Weights of a small mixture-of-experts language model, trained from scratch on English Wikipedia: vocabulary 27944.
Below are experts of layer 10 (counted from 0) of a mixture-of-experts language model. Rows are named router (the router's row for the expert), gate (a neuron's input weights, with its number), up (a neuron's input weights, with its number), down (a neuron's output weights, with its number) and show model dimensions 256-383. Each number is 50 + 15 x the weight over its row's rms, rounded and kept within 0 to 99.
After each expert's rows: "comes before" lists some tokens at least twice as common just after its tokens as in all text. This comes from a sample of Wikipedia text that the model never trained on. Tokens count by the router's weight.

# expert 26
router:46 55 31 56 59 36 08 52 26 66 55 74 75 42 31 43 64 72 53 66 50 50 41 32 40 41 20 28 49 61 68 56 53 41 43 36 80 53 60 58 56 31 46 51 72 37 36 38 34 45 65 59 32 36 41 52 42 39 26 49 67 44 31 36 28 31 43 34 61 51 42 80 61 58 65 53 40 57 33 72 43 25 70 51 35 47 66 38 95 41 78 60 56 33 60 55 49 79 35 35 55 75 74 27 67 54 21 61 41 39 62 45 59 36 65 54 72 49 03 84 59 71 34 47 43 31 80 38
gate0:25 49 58 73 65 76 46 53 61 42 58 48 58 45 52 42 61 66 39 58 40 43 90 47 41 34 63 59 46 56 64 33 61 40 40 25 50 50 78 44 65 37 55 36 48 48 47 65 32 42 67 48 44 48 36 72 66 67 41 20 54 81 59 52 41 76 53 49 69 64 48 53 40 65 51 32 59 65 42 25 43 76 37 49 70 25 36 38 56 75 37 68 73 21 67 43 00 40 66 38 44 53 77 80 66 56 39 65 67 81 60 65 55 61 53 49 57 35 36 47 56 35 50 39 46 46 18 19
up0:60 76 35 25 25 62 37 44 49 45 56 46 66 49 45 65 32 52 41 40 54 51 42 49 55 53 35 52 48 21 54 66 70 41 37 31 43 58 14 67 58 46 41 53 57 70 44 50 48 47 49 58 37 30 44 65 54 47 17 46 19 35 41 44 35 66 48 87 56 73 44 46 43 34 36 51 57 41 34 50 63 64 49 53 48 65 38 40 36 41 49 44 30 15 45 64 56 47 40 48 41 71 58 42 33 61 32 56 32 61 38 42 57 47 44 53 66 51 33 40 56 24 62 46 45 03 78 36
down0:42 57 72 49 53 65 64 54 67 11 53 39 44 54 44 35 37 59 57 88 43 30 32 42 42 45 65 22 52 47 45 55 51 48 32 78 60 35 68 53 68 46 57 23 42 35 20 57 36 52 60 25 57 38 35 53 45 38 43 73 66 42 42 39 27 74 26 38 34 23 34 32 52 32 58 65 61 38 52 36 55 58 46 79 68 77 54 31 31 23 50 50 52 09 38 48 43 74 37 62 00 49 48 61 40 44 55 25 34 36 76 39 45 62 51 35 61 56 28 65 53 55 31 60 72 34 66 54
comes before: "a ", "the ", "been ", "an ", "his ", "first "

# expert 11
router:62 37 58 32 58 78 53 51 77 50 82 55 51 53 35 59 62 71 67 43 67 30 47 29 49 20 52 33 42 36 67 67 47 38 43 84 38 34 48 62 26 51 42 58 64 46 59 60 54 33 61 57 54 76 26 44 16 65 48 44 67 36 72 61 58 37 52 54 58 42 25 34 44 61 60 40 31 59 43 61 60 40 80 68 46 23 58 33 44 62 64 36 44 47 63 64 59 64 44 25 50 24 67 36 39 66 14 62 54 20 48 76 37 47 37 44 46 57 50 74 44 72 72 18 32 26 75 65
gate0:48 49 54 62 72 46 22 41 33 43 43 53 59 57 55 53 64 61 45 51 26 41 54 56 55 58 57 43 61 45 54 39 35 49 33 23 30 51 37 87 28 51 32 53 56 69 68 39 63 39 48 63 19 59 77 41 44 36 66 82 64 38 50 26 61 54 42 79 83 17 40 38 49 68 44 55 44 47 57 54 39 62 42 58 31 48 46 66 64 52 56 49 48 39 33 49 26 51 66 64 52 31 38 63 43 60 48 62 35 55 39 50 41 08 39 56 65 32 55 75 45 70 39 48 04 39 60 61
up0:50 99 38 49 37 52 59 34 30 46 46 31 66 32 60 26 52 33 24 59 46 49 20 77 41 18 69 71 64 66 58 54 61 64 68 32 51 54 68 87 45 45 20 67 51 64 67 66 50 42 51 63 29 61 60 28 41 73 25 38 67 50 51 30 75 37 38 63 48 43 58 59 36 34 55 39 51 75 50 49 66 44 46 71 67 38 33 29 34 55 74 50 61 53 68 47 29 68 30 36 41 50 56 61 66 48 62 46 63 79 23 39 20 53 57 62 22 71 36 41 57 79 73 45 36 37 24 40
down0:83 39 57 34 44 24 66 58 44 40 52 54 47 62 23 44 38 51 23 47 58 70 75 65 74 78 57 36 36 74 38 50 56 63 51 65 35 54 45 57 24 52 38 65 47 45 67 34 41 72 60 42 68 49 59 40 30 62 55 20 41 40 40 33 67 80 60 46 65 24 27 41 65 50 40 37 56 60 63 43 24 17 45 39 42 48 29 55 62 73 57 40 52 37 57 42 50 61 57 51 43 38 50 46 31 66 74 43 51 47 48 24 32 52 30 41 59 59 42 59 20 43 46 61 47 53 39 69
comes before: ".", "–", ",", "; ", "-", ". "

# expert 43
router:52 50 48 43 52 65 20 53 54 49 35 50 64 70 47 31 35 45 89 46 62 47 69 55 69 33 48 42 41 58 38 51 77 30 48 66 66 28 58 54 38 57 75 50 73 39 74 40 50 31 56 68 52 52 42 31 58 47 55 65 43 38 71 80 67 60 69 24 66 36 53 31 53 76 78 32 70 42 38 71 65 61 75 67 29 41 74 56 47 36 47 37 69 46 50 56 37 58 70 67 79 37 61 23 70 69 44 46 34 61 73 47 46 43 52 41 36 58 35 75 64 55 41 67 53 34 51 49
gate0:58 55 43 48 54 72 68 47 64 70 74 22 57 55 08 51 45 29 49 40 58 47 36 47 53 35 44 48 41 57 55 58 45 61 32 24 45 47 68 61 52 59 64 34 51 48 42 54 44 40 43 34 27 60 47 34 57 30 46 74 88 34 48 54 55 55 17 83 56 55 47 62 30 74 17 67 76 63 36 45 57 58 47 60 33 77 37 33 42 52 58 58 34 50 61 65 70 52 53 54 43 63 50 71 59 48 52 65 20 26 37 37 69 49 71 73 55 73 46 32 47 49 41 26 72 65 36 25
up0:65 47 62 75 30 32 42 82 61 63 58 35 57 78 54 46 28 35 56 42 39 69 33 64 51 35 60 37 57 22 67 34 46 79 96 74 51 39 54 42 59 41 43 57 32 54 44 36 56 64 44 50 67 46 43 52 52 50 54 41 41 87 48 64 47 41 54 44 20 38 37 56 66 31 59 62 21 50 43 50 66 34 55 40 62 25 53 78 32 59 52 63 42 40 53 46 58 57 56 24 72 31 47 42 65 49 58 56 24 46 25 75 35 50 50 61 87 50 68 62 31 54 71 54 34 82 82 56
down0:51 59 33 52 54 48 61 46 43 13 30 40 35 30 58 57 35 59 48 44 60 33 55 27 18 65 28 74 75 54 38 77 60 26 66 34 20 60 49 53 50 61 49 43 39 77 50 86 38 57 37 56 55 17 60 57 12 64 49 31 35 73 43 49 55 71 52 30 58 44 35 39 55 35 34 36 29 50 34 68 70 42 50 34 54 31 61 54 30 56 56 67 61 67 45 57 53 30 47 46 93 55 45 53 08 65 41 40 66 66 59 66 41 46 45 60 58 35 37 61 65 40 42 47 26 19 48 62
comes before: ", ", "==", ". ", "\n", ".", "==="

# expert 41
router:53 42 70 22 67 81 39 67 84 63 44 77 43 50 57 27 37 40 68 27 74 63 64 52 32 44 42 40 55 58 39 56 57 49 45 50 52 33 68 63 67 68 63 65 71 60 59 30 66 50 33 58 36 37 36 57 30 55 38 33 54 39 72 67 44 33 65 65 75 71 35 35 27 50 71 45 39 48 49 63 58 60 42 28 68 50 62 36 73 41 54 65 65 50 60 80 63 39 40 62 70 43 48 32 27 49 63 55 74 53 71 69 34 53 72 34 62 59 52 55 72 79 33 52 35 48 39 53
gate0:54 39 45 45 33 46 41 48 44 55 44 37 57 54 72 16 62 63 29 45 35 54 40 75 35 47 73 81 67 69 61 68 39 45 36 38 39 45 41 48 56 15 43 59 35 72 71 47 44 38 66 61 37 56 58 47 62 71 57 43 34 37 23 61 30 43 59 65 42 45 33 36 57 51 09 43 42 61 48 28 46 69 50 58 63 74 34 55 29 32 47 46 64 62 70 41 74 31 50 37 42 75 57 36 57 49 26 85 70 52 53 33 36 38 46 79 52 49 24 42 45 67 54 39 59 44 65 32
up0:44 45 41 69 67 83 70 46 58 70 57 56 49 65 50 75 38 54 42 44 53 09 46 59 67 45 71 32 36 35 64 49 57 30 54 75 05 35 61 49 43 50 75 60 40 40 61 58 43 45 58 55 57 58 12 39 52 32 36 22 59 53 65 64 68 42 59 67 47 69 71 27 73 23 64 47 59 59 49 57 50 57 46 40 40 54 50 46 62 57 47 52 42 44 33 42 41 78 56 31 59 40 56 31 56 43 45 68 70 42 54 57 23 51 70 36 59 52 54 52 47 48 55 44 50 56 54 37
down0:41 39 60 68 69 45 56 59 57 53 67 51 51 44 27 42 90 46 67 61 59 49 48 38 54 27 60 44 57 38 25 16 22 48 39 54 49 43 14 44 77 79 53 52 41 40 67 78 72 47 48 42 44 50 45 31 54 38 43 46 51 57 32 56 64 32 63 66 39 75 36 66 26 20 46 61 44 73 20 47 59 52 53 30 61 47 32 53 51 43 15 66 66 60 51 41 60 44 65 29 42 46 52 45 35 64 65 53 51 27 53 59 63 62 50 42 23 43 64 52 90 36 43 53 58 38 51 48
comes before: "\n", "\n\n", ", ", ". ", ".", "s "

# expert 45
router:59 48 38 64 56 54 61 75 69 40 46 77 78 47 47 41 86 78 48 37 61 52 79 26 29 41 33 31 61 27 31 38 50 43 69 69 29 45 74 43 39 34 31 55 76 62 61 29 51 41 40 55 39 45 55 37 49 59 72 46 35 37 46 61 72 56 50 49 31 41 27 25 37 52 50 34 44 41 29 50 15 36 76 50 54 31 43 46 67 40 41 52 40 67 65 31 75 48 56 37 71 67 57 65 48 23 52 46 38 33 68 65 55 51 47 67 54 69 60 77 60 53 67 38 20 45 62 51
gate0:74 75 32 36 64 36 54 59 59 44 48 71 56 52 48 76 57 47 39 59 76 38 57 47 28 48 47 74 49 63 53 59 47 30 54 52 34 45 56 40 56 22 42 72 42 35 73 42 55 14 75 53 51 62 33 58 65 62 82 45 38 47 49 14 43 26 62 55 43 54 47 38 47 62 47 20 55 35 50 53 52 71 50 24 32 78 28 40 57 52 62 51 58 54 53 33 36 60 70 78 32 52 36 49 38 43 47 68 34 43 57 88 67 43 55 79 61 59 54 29 51 43 41 68 68 71 56 51
up0:28 86 58 61 68 41 49 72 81 31 73 61 51 39 53 31 61 54 54 65 45 62 61 33 10 42 64 42 59 46 20 66 82 72 62 57 23 52 50 45 53 50 30 33 49 46 84 60 69 38 48 30 46 15 58 48 46 68 42 27 59 71 67 34 50 62 51 58 74 22 60 35 59 77 32 61 47 55 45 16 46 44 49 59 88 54 48 34 71 61 61 49 48 38 73 38 35 52 71 30 51 38 59 58 39 23 34 41 55 61 71 59 51 47 44 58 56 43 50 52 41 49 34 80 35 61 50 61
down0:41 44 45 52 49 57 68 53 44 48 48 53 47 72 45 51 40 37 53 44 46 60 46 31 48 39 90 63 78 47 79 44 39 54 47 62 56 74 70 50 39 52 62 63 59 23 48 60 05 20 34 42 42 40 24 37 53 54 20 30 37 65 30 20 48 43 57 42 55 47 43 56 62 77 32 51 27 41 48 56 58 55 52 28 42 67 71 49 90 69 59 50 50 57 27 56 47 58 40 64 50 71 65 85 71 61 76 63 56 64 40 42 43 46 39 72 66 60 55 74 11 54 59 40 60 62 38 69
comes before: ", ", ". ", ".", "-", "\" ", "'"

# expert 7
router:31 33 71 41 49 60 62 64 68 62 54 41 62 71 43 55 67 72 70 31 63 61 34 19 63 52 70 31 59 32 37 21 30 59 41 57 70 42 68 43 37 69 60 71 70 40 41 35 37 58 76 45 58 58 77 68 44 77 47 35 36 49 71 55 54 66 60 73 86 33 54 77 20 66 57 54 60 37 54 26 52 50 80 69 63 30 51 37 42 31 71 43 51 53 73 71 59 35 79 44 61 52 35 29 60 43 35 65 59 52 32 45 68 48 72 64 39 43 45 57 65 45 69 49 73 57 39 51
gate0:32 32 47 66 48 60 74 63 75 85 61 42 60 46 16 53 63 53 30 29 42 64 46 60 31 47 52 37 72 57 34 64 49 70 44 58 34 39 16 56 27 49 36 46 58 42 35 60 44 68 17 38 69 37 46 74 41 60 64 27 60 27 61 56 56 42 57 67 52 54 87 35 54 47 53 60 47 61 38 47 51 59 47 95 72 41 78 42 62 56 57 55 58 42 89 61 51 53 28 41 38 49 31 48 56 41 52 29 39 73 74 70 42 58 45 49 21 48 56 59 61 37 48 45 57 56 75 65
up0:72 51 36 61 76 54 57 63 66 67 22 47 58 72 46 38 76 44 47 39 59 52 57 42 36 36 26 62 46 36 52 44 37 64 71 56 43 43 36 33 63 46 49 41 54 42 37 61 73 40 35 33 56 75 57 62 55 69 61 42 54 25 60 60 40 26 19 49 47 36 63 49 43 52 53 48 62 56 37 45 73 50 46 66 66 54 61 62 49 59 55 58 38 42 71 42 61 44 44 35 49 55 40 41 66 27 52 37 38 44 66 74 58 93 40 39 41 83 31 33 69 38 31 48 61 70 42 25
down0:63 42 52 35 58 52 28 66 55 52 24 74 41 59 58 58 42 34 51 42 30 42 64 57 32 32 53 64 29 73 32 62 39 38 22 70 13 13 30 60 54 55 47 49 44 23 59 35 55 55 54 68 53 73 13 49 58 63 69 47 54 52 63 48 69 41 30 48 53 63 63 13 43 65 24 48 37 65 47 40 61 24 25 15 48 53 53 61 44 68 46 67 39 40 36 39 79 42 57 64 36 29 37 59 51 39 59 48 62 70 44 64 20 52 55 47 25 26 78 44 42 47 57 78 85 47 36 24
comes before: "of ", "in ", "and ", "to ", "for ", "by "

# expert 19
router:29 37 33 61 59 50 38 67 41 71 48 48 45 35 44 58 56 53 58 52 59 60 57 62 29 64 39 22 54 54 49 42 44 48 37 82 47 21 55 69 65 47 38 43 35 44 68 45 64 42 40 62 71 41 35 62 43 59 65 49 49 41 67 51 30 56 36 70 64 47 25 20 28 61 66 20 63 66 34 51 32 40 39 44 58 52 80 63 72 66 60 51 60 44 59 78 40 64 59 50 43 47 44 53 35 48 26 48 38 31 43 48 42 42 46 78 48 44 46 57 24 40 61 39 58 36 71 30
gate0:65 43 29 42 42 59 63 41 44 37 72 72 56 62 55 48 77 63 70 51 46 38 51 64 71 60 38 48 44 71 32 36 55 53 21 68 41 41 21 48 48 74 66 43 63 61 39 42 59 65 82 64 58 67 52 56 53 64 72 36 19 54 58 52 65 36 62 55 45 82 62 74 27 66 28 54 51 46 48 50 58 30 29 57 36 39 52 47 47 43 35 48 65 40 68 24 39 32 63 61 60 60 79 44 33 55 58 50 44 69 41 29 52 61 37 66 66 70 28 29 61 79 67 68 64 38 50 55
up0:35 29 00 41 61 75 56 21 51 53 67 58 61 43 45 36 66 47 58 69 61 30 57 71 42 37 47 51 46 71 60 27 46 36 26 60 61 45 21 57 64 66 59 24 43 44 50 42 45 61 50 38 67 45 33 61 64 47 65 36 52 58 57 58 63 37 43 58 54 63 48 64 57 22 52 36 70 90 54 66 64 27 56 62 60 52 61 50 54 56 38 52 56 51 63 34 55 58 19 54 52 59 46 42 43 80 55 62 25 62 69 46 38 23 50 41 54 66 27 32 53 33 74 52 48 56 65 69
down0:75 49 64 58 22 25 34 52 69 58 56 52 43 74 46 35 59 61 40 25 56 33 73 60 58 60 60 59 41 56 25 48 31 62 47 50 60 19 46 39 41 56 33 34 62 44 55 34 67 53 60 39 47 79 53 35 33 16 59 17 40 37 48 42 54 67 62 48 47 58 09 72 54 37 45 66 57 36 55 44 55 39 33 47 37 67 56 49 41 55 62 68 36 68 44 52 59 49 41 41 09 52 68 61 41 33 47 41 62 49 59 51 66 38 58 52 54 63 57 36 39 48 69 33 56 19 53 42
comes before: "the ", "a ", "be ", "been ", "his ", "but "

# expert 44
router:39 39 56 53 69 64 61 54 70 46 38 59 70 67 55 30 50 40 82 33 49 75 22 38 42 51 49 23 66 51 39 35 61 34 62 49 52 41 79 66 46 38 55 86 72 67 29 38 45 48 46 40 38 43 38 36 47 77 31 43 48 36 58 60 63 39 25 29 43 21 61 76 32 65 70 73 39 63 70 76 46 40 57 49 45 47 73 35 53 76 59 74 76 31 36 44 47 59 70 21 66 43 88 30 39 44 06 45 63 34 35 54 62 37 55 75 67 60 28 68 60 49 35 52 44 30 55 75
gate0:48 53 63 43 33 37 46 58 48 39 60 31 32 49 57 72 65 48 66 52 34 57 30 45 57 39 44 52 51 25 57 51 68 70 56 31 37 40 55 57 61 49 45 50 64 33 61 18 48 53 68 32 43 59 72 29 68 58 41 37 19 43 29 59 68 30 42 50 49 41 51 36 39 59 38 54 41 60 13 53 71 75 60 40 41 19 67 35 38 70 42 52 45 36 51 65 42 56 44 33 46 50 54 56 66 58 54 42 27 50 49 83 41 57 60 99 38 55 51 55 50 49 52 14 11 39 37 62
up0:15 40 50 74 26 31 40 46 53 54 62 62 57 67 72 49 79 60 33 36 49 45 47 69 73 72 40 48 49 87 37 76 40 24 33 42 39 38 53 58 57 62 33 36 65 24 22 68 50 43 33 42 48 54 33 62 62 50 47 46 38 54 34 37 39 57 50 49 73 71 61 53 35 61 51 51 72 26 49 31 59 34 72 35 31 44 58 50 49 27 75 42 35 31 25 62 46 48 20 39 56 60 41 48 67 69 65 51 59 41 53 47 46 77 31 39 52 37 34 41 47 24 66 36 94 32 62 62
down0:53 70 66 53 50 63 85 47 36 64 51 56 44 55 39 58 41 58 38 60 43 40 45 80 18 28 58 51 32 54 39 49 53 46 70 49 35 48 45 58 54 31 55 54 63 67 40 26 50 41 35 55 58 51 53 36 51 72 42 40 35 49 28 51 40 81 62 54 64 49 32 55 20 42 78 38 33 65 54 48 61 15 45 54 95 49 59 72 68 40 50 46 68 46 33 50 52 38 54 71 49 30 53 45 76 57 28 44 39 24 66 23 48 56 83 38 39 38 68 56 27 36 62 50 38 23 40 24
comes before: "the ", "% ", "of ", ".", "a ", ","

# expert 18
router:67 37 28 52 36 53 22 59 66 66 60 43 81 66 47 29 52 47 65 51 87 66 61 57 54 58 17 27 53 62 20 48 43 54 55 73 36 24 63 42 62 42 48 44 83 71 33 36 49 68 51 52 38 75 44 69 13 67 27 40 27 33 55 55 72 45 40 72 45 55 59 44 44 50 50 58 42 63 49 42 61 60 61 56 59 60 45 29 88 61 44 38 36 35 65 53 37 34 19 39 42 49 34 32 62 28 49 34 44 35 70 42 63 32 82 50 37 66 53 64 65 40 44 33 53 60 71 29
gate0:40 39 72 22 52 34 53 78 44 46 62 24 59 34 56 59 44 50 50 39 83 45 52 49 13 60 55 45 75 54 68 28 04 66 56 53 75 56 48 38 63 73 50 57 62 82 88 55 45 61 72 37 44 57 49 32 26 72 41 28 18 32 61 81 35 65 34 31 27 45 41 62 70 35 48 54 43 58 73 71 43 72 50 34 24 53 73 56 67 48 49 52 45 36 43 38 68 64 38 44 45 41 30 37 48 53 41 56 32 26 44 65 50 56 68 72 39 40 53 45 36 61 32 70 42 40 61 38
up0:39 43 51 81 70 53 35 48 43 42 60 48 86 43 48 46 41 55 42 43 26 15 73 77 46 31 58 67 45 53 62 57 21 47 28 56 56 39 49 40 49 39 69 43 46 26 52 14 84 48 61 43 40 57 76 56 59 52 62 91 39 61 57 28 30 44 45 47 74 57 73 40 67 35 28 69 46 60 50 21 65 52 53 48 52 46 68 53 73 49 77 30 23 57 57 50 38 58 18 39 45 31 44 76 37 63 35 45 68 64 38 26 30 44 58 04 30 26 40 67 89 52 52 79 40 39 63 54
down0:61 31 54 49 37 40 40 72 35 47 53 51 39 61 54 53 47 41 47 62 52 56 68 58 46 55 70 70 24 50 78 47 69 60 42 34 28 43 20 61 44 45 59 39 65 47 71 33 69 48 45 67 63 41 88 54 69 47 48 44 65 86 22 41 50 23 70 43 63 84 64 38 39 48 33 47 39 26 19 62 58 47 54 42 21 42 42 42 52 43 54 33 21 49 59 63 56 58 38 61 69 36 73 42 38 47 49 60 65 53 58 48 58 71 43 39 49 59 49 67 67 46 37 67 63 44 46 47
comes before: "| ", ", ", "\"", ":", "on ", "'"

# expert 29
router:42 58 36 68 61 66 62 38 47 58 45 77 54 70 56 34 30 62 58 48 70 56 68 43 23 48 64 35 34 70 20 56 47 30 38 49 53 45 66 39 37 63 65 31 71 78 35 52 37 46 33 55 51 54 42 47 58 82 31 73 65 43 53 35 36 38 76 32 53 72 29 45 44 33 59 33 60 73 57 46 26 74 66 55 29 29 58 15 52 61 59 84 65 41 40 79 61 65 51 27 77 45 84 46 43 16 38 73 44 59 41 54 42 61 62 57 27 42 42 63 57 50 77 63 55 38 28 21
gate0:68 44 40 50 36 77 58 61 47 46 51 23 51 42 46 64 68 81 54 59 52 91 29 48 60 20 44 39 43 62 52 63 43 61 67 58 29 45 58 18 50 58 56 29 43 42 59 31 38 76 46 41 60 40 58 66 63 35 46 57 48 25 54 58 63 63 44 59 64 83 41 57 44 51 58 78 71 55 37 45 18 59 60 36 64 58 56 20 54 40 47 59 22 46 59 60 64 56 74 57 29 64 62 50 42 53 28 44 46 57 43 53 52 60 64 32 31 32 70 41 30 66 73 47 41 36 42 59
up0:24 34 53 32 59 28 40 34 80 48 35 75 71 45 28 11 38 32 57 55 63 29 72 57 47 72 48 63 60 65 51 48 30 33 33 29 65 68 20 44 36 45 60 68 49 57 28 28 65 33 76 52 18 57 45 76 38 70 44 41 36 76 31 59 26 39 85 53 67 21 66 37 56 52 37 31 34 58 36 69 70 39 35 49 31 55 54 61 60 61 49 39 77 71 44 42 61 58 24 48 56 38 44 55 48 52 50 58 53 29 59 36 57 46 41 62 72 44 25 51 33 35 38 45 28 38 53 68
down0:46 31 24 43 36 58 35 91 31 67 55 42 39 91 68 63 37 51 37 49 54 58 77 60 60 29 62 76 44 25 42 30 44 44 62 60 51 56 39 56 29 65 73 55 70 45 64 37 66 28 68 38 65 31 41 37 40 58 51 56 62 65 36 27 57 78 75 16 55 47 64 22 58 56 54 64 54 62 40 09 66 65 46 67 46 42 79 21 55 57 73 38 49 38 58 60 34 77 45 67 66 46 69 40 48 34 82 35 45 51 49 49 50 67 58 45 48 45 40 36 34 55 28 59 43 37 54 60
comes before: "\n", ": ", "| ", "by", "s", "See "

# expert 35
router:34 37 56 63 33 40 30 61 40 33 77 59 34 37 62 46 36 37 69 41 59 77 62 39 62 51 34 48 39 58 41 63 46 85 65 54 75 62 79 45 50 41 21 41 62 72 71 10 28 45 56 59 51 61 33 59 42 65 45 44 56 56 49 49 60 35 58 57 33 33 58 47 42 38 79 60 54 65 24 41 55 42 37 68 58 46 72 64 34 54 44 44 49 35 80 47 50 61 36 70 48 66 64 67 50 62 64 57 58 38 46 71 66 67 46 46 72 65 68 61 58 81 40 56 45 39 81 54
gate0:31 67 55 35 41 45 49 29 51 60 53 31 32 66 30 38 71 55 40 16 54 22 46 34 41 60 57 34 53 53 31 56 41 33 42 44 46 40 29 74 42 61 56 51 48 68 50 44 35 25 73 51 15 59 51 40 07 70 90 41 62 30 39 57 38 37 49 29 49 44 44 39 58 57 18 39 57 46 45 61 21 65 63 45 46 72 44 45 62 52 41 56 44 52 67 30 71 41 81 35 41 22 50 40 36 32 64 60 30 45 42 52 37 05 66 79 70 58 34 53 51 51 46 31 63 58 81 54
up0:42 42 48 91 64 74 44 83 63 54 46 51 64 47 61 52 39 53 55 56 71 89 64 38 27 43 65 32 64 00 37 44 45 35 31 47 32 48 63 47 55 43 51 62 61 38 37 17 45 65 77 50 59 29 55 49 34 58 44 80 33 55 56 25 48 64 45 60 54 61 63 47 42 54 62 29 65 70 50 52 61 46 64 38 85 49 49 37 45 57 63 69 39 37 51 33 50 46 57 65 33 69 50 37 73 64 49 59 58 52 46 35 59 37 36 58 52 57 45 43 59 30 89 76 38 29 29 36
down0:47 23 55 63 70 40 45 61 66 72 27 45 60 48 67 75 35 76 47 48 34 73 33 38 56 59 28 62 61 49 27 59 20 32 26 72 58 64 56 62 57 52 46 19 60 52 69 53 33 78 74 42 64 71 45 68 54 63 34 35 48 28 41 36 36 38 36 77 51 40 45 38 50 40 68 55 46 48 53 48 47 45 49 33 66 33 61 37 54 36 38 39 46 89 68 33 30 62 51 22 49 61 58 47 71 53 26 30 57 62 81 45 47 59 47 99 65 59 51 53 47 30 33 60 41 34 29 70
comes before: ", ", "\n", "'", "; ", ") ", "z"

# expert 39
router:42 45 49 49 39 77 74 49 65 50 39 41 71 54 35 40 47 45 69 43 69 41 26 51 33 47 27 34 29 40 37 48 38 38 58 74 46 61 64 60 43 50 52 33 70 55 67 34 25 37 49 72 47 42 57 67 62 54 46 65 40 56 58 60 38 43 38 58 65 47 27 40 42 33 52 26 43 88 70 69 71 72 81 51 63 66 74 49 72 34 69 41 50 58 59 64 73 51 39 28 77 50 50 40 24 32 47 39 48 25 50 58 59 60 73 72 53 67 22 32 48 50 54 61 39 25 43 70
gate0:20 28 46 72 51 43 60 44 91 29 52 47 67 42 06 53 56 67 35 49 85 64 56 43 61 55 47 54 54 48 53 53 51 45 54 57 58 47 50 50 54 61 48 58 64 65 41 71 24 39 28 44 42 37 78 54 61 35 44 52 44 26 30 62 49 65 58 17 52 49 16 22 63 53 69 48 08 43 27 51 61 71 40 54 31 54 21 76 55 43 56 34 68 23 56 21 84 48 38 55 64 50 52 59 57 79 62 37 31 19 60 78 25 46 46 50 52 39 56 64 58 68 62 54 47 49 76 44
up0:67 60 48 67 34 71 22 59 28 32 41 53 62 28 67 55 32 47 38 48 39 11 52 40 49 41 31 48 35 29 56 55 40 56 38 20 74 31 59 20 18 42 42 57 47 37 48 36 48 39 47 39 51 69 38 69 54 48 64 46 49 25 25 34 38 41 49 19 74 83 41 42 43 77 59 47 44 43 55 46 40 41 42 53 57 71 38 57 74 50 34 17 69 26 53 41 69 29 59 60 48 59 47 34 66 67 49 56 78 46 62 51 68 54 43 34 55 44 57 44 34 46 54 66 52 42 69 61
down0:29 80 61 64 47 51 43 31 56 41 27 18 59 66 36 28 56 73 44 16 70 71 42 61 35 56 77 58 51 23 39 34 70 48 60 66 74 58 42 52 37 53 58 43 69 55 47 43 42 62 30 43 67 64 53 63 58 55 81 28 42 32 52 30 64 52 49 41 47 59 18 53 20 52 62 29 31 30 48 49 35 62 57 47 31 51 62 52 43 48 27 57 53 63 52 64 44 56 41 38 60 51 60 53 74 60 30 39 66 55 45 73 49 32 34 54 59 45 34 72 45 49 69 32 52 77 32 51
comes before: ", ", ". ", ".", "–", ") ", "-"

# expert 47
router:41 26 58 53 57 67 24 58 59 55 42 78 51 43 63 38 35 51 42 50 76 63 40 23 35 33 60 68 78 43 70 30 37 61 67 70 66 35 32 38 45 51 49 83 65 69 46 64 46 36 74 41 45 39 35 42 36 61 29 57 59 26 45 34 43 34 72 47 45 53 37 71 34 30 40 25 66 56 36 47 57 28 82 33 64 34 62 61 62 45 63 48 40 54 62 39 61 71 32 60 87 58 45 33 44 25 55 36 57 58 68 51 56 57 60 50 41 37 47 68 49 42 67 45 41 49 69 57
gate0:52 32 44 49 66 79 52 41 68 64 64 51 22 30 53 67 63 41 63 57 47 44 18 59 74 58 33 67 52 49 43 55 51 54 28 55 51 50 57 69 70 49 61 58 68 52 69 40 14 49 54 32 35 34 55 54 63 52 69 62 71 49 42 43 42 50 51 65 78 58 75 55 45 56 31 56 67 20 55 61 72 57 37 61 55 55 57 52 58 28 49 52 34 65 89 45 33 66 56 38 36 34 64 50 55 17 48 44 72 59 31 62 47 64 49 64 33 57 46 12 82 32 38 54 48 55 72 47
up0:44 64 64 35 56 51 70 80 67 66 76 27 43 61 38 54 31 44 58 47 55 56 41 24 37 96 36 64 38 53 48 70 91 68 58 48 48 51 57 27 62 70 35 53 73 52 60 37 70 51 46 65 44 60 48 48 61 21 59 40 42 45 64 53 66 22 52 70 41 65 40 66 47 53 55 60 75 71 50 53 28 40 30 76 44 56 60 37 48 80 81 54 78 60 64 72 72 66 48 37 63 66 61 38 43 74 36 75 46 28 39 31 45 46 67 37 50 69 57 35 34 37 69 40 50 57 56 55
down0:42 55 57 51 72 45 13 35 51 31 30 52 45 61 42 49 33 08 51 56 46 16 65 70 58 70 63 58 38 28 33 55 42 57 59 51 70 46 48 37 43 41 59 40 47 50 39 48 25 55 64 50 42 43 30 74 67 55 66 54 72 24 44 42 36 38 14 40 61 42 71 66 16 74 61 67 63 41 22 44 53 55 57 13 70 57 63 38 22 54 63 43 53 22 35 44 50 56 55 69 70 62 38 64 66 32 33 88 38 74 46 57 37 35 40 45 80 65 46 61 56 56 27 56 35 41 71 71
comes before: "- ", ": ", "\n", ". ", "==", "("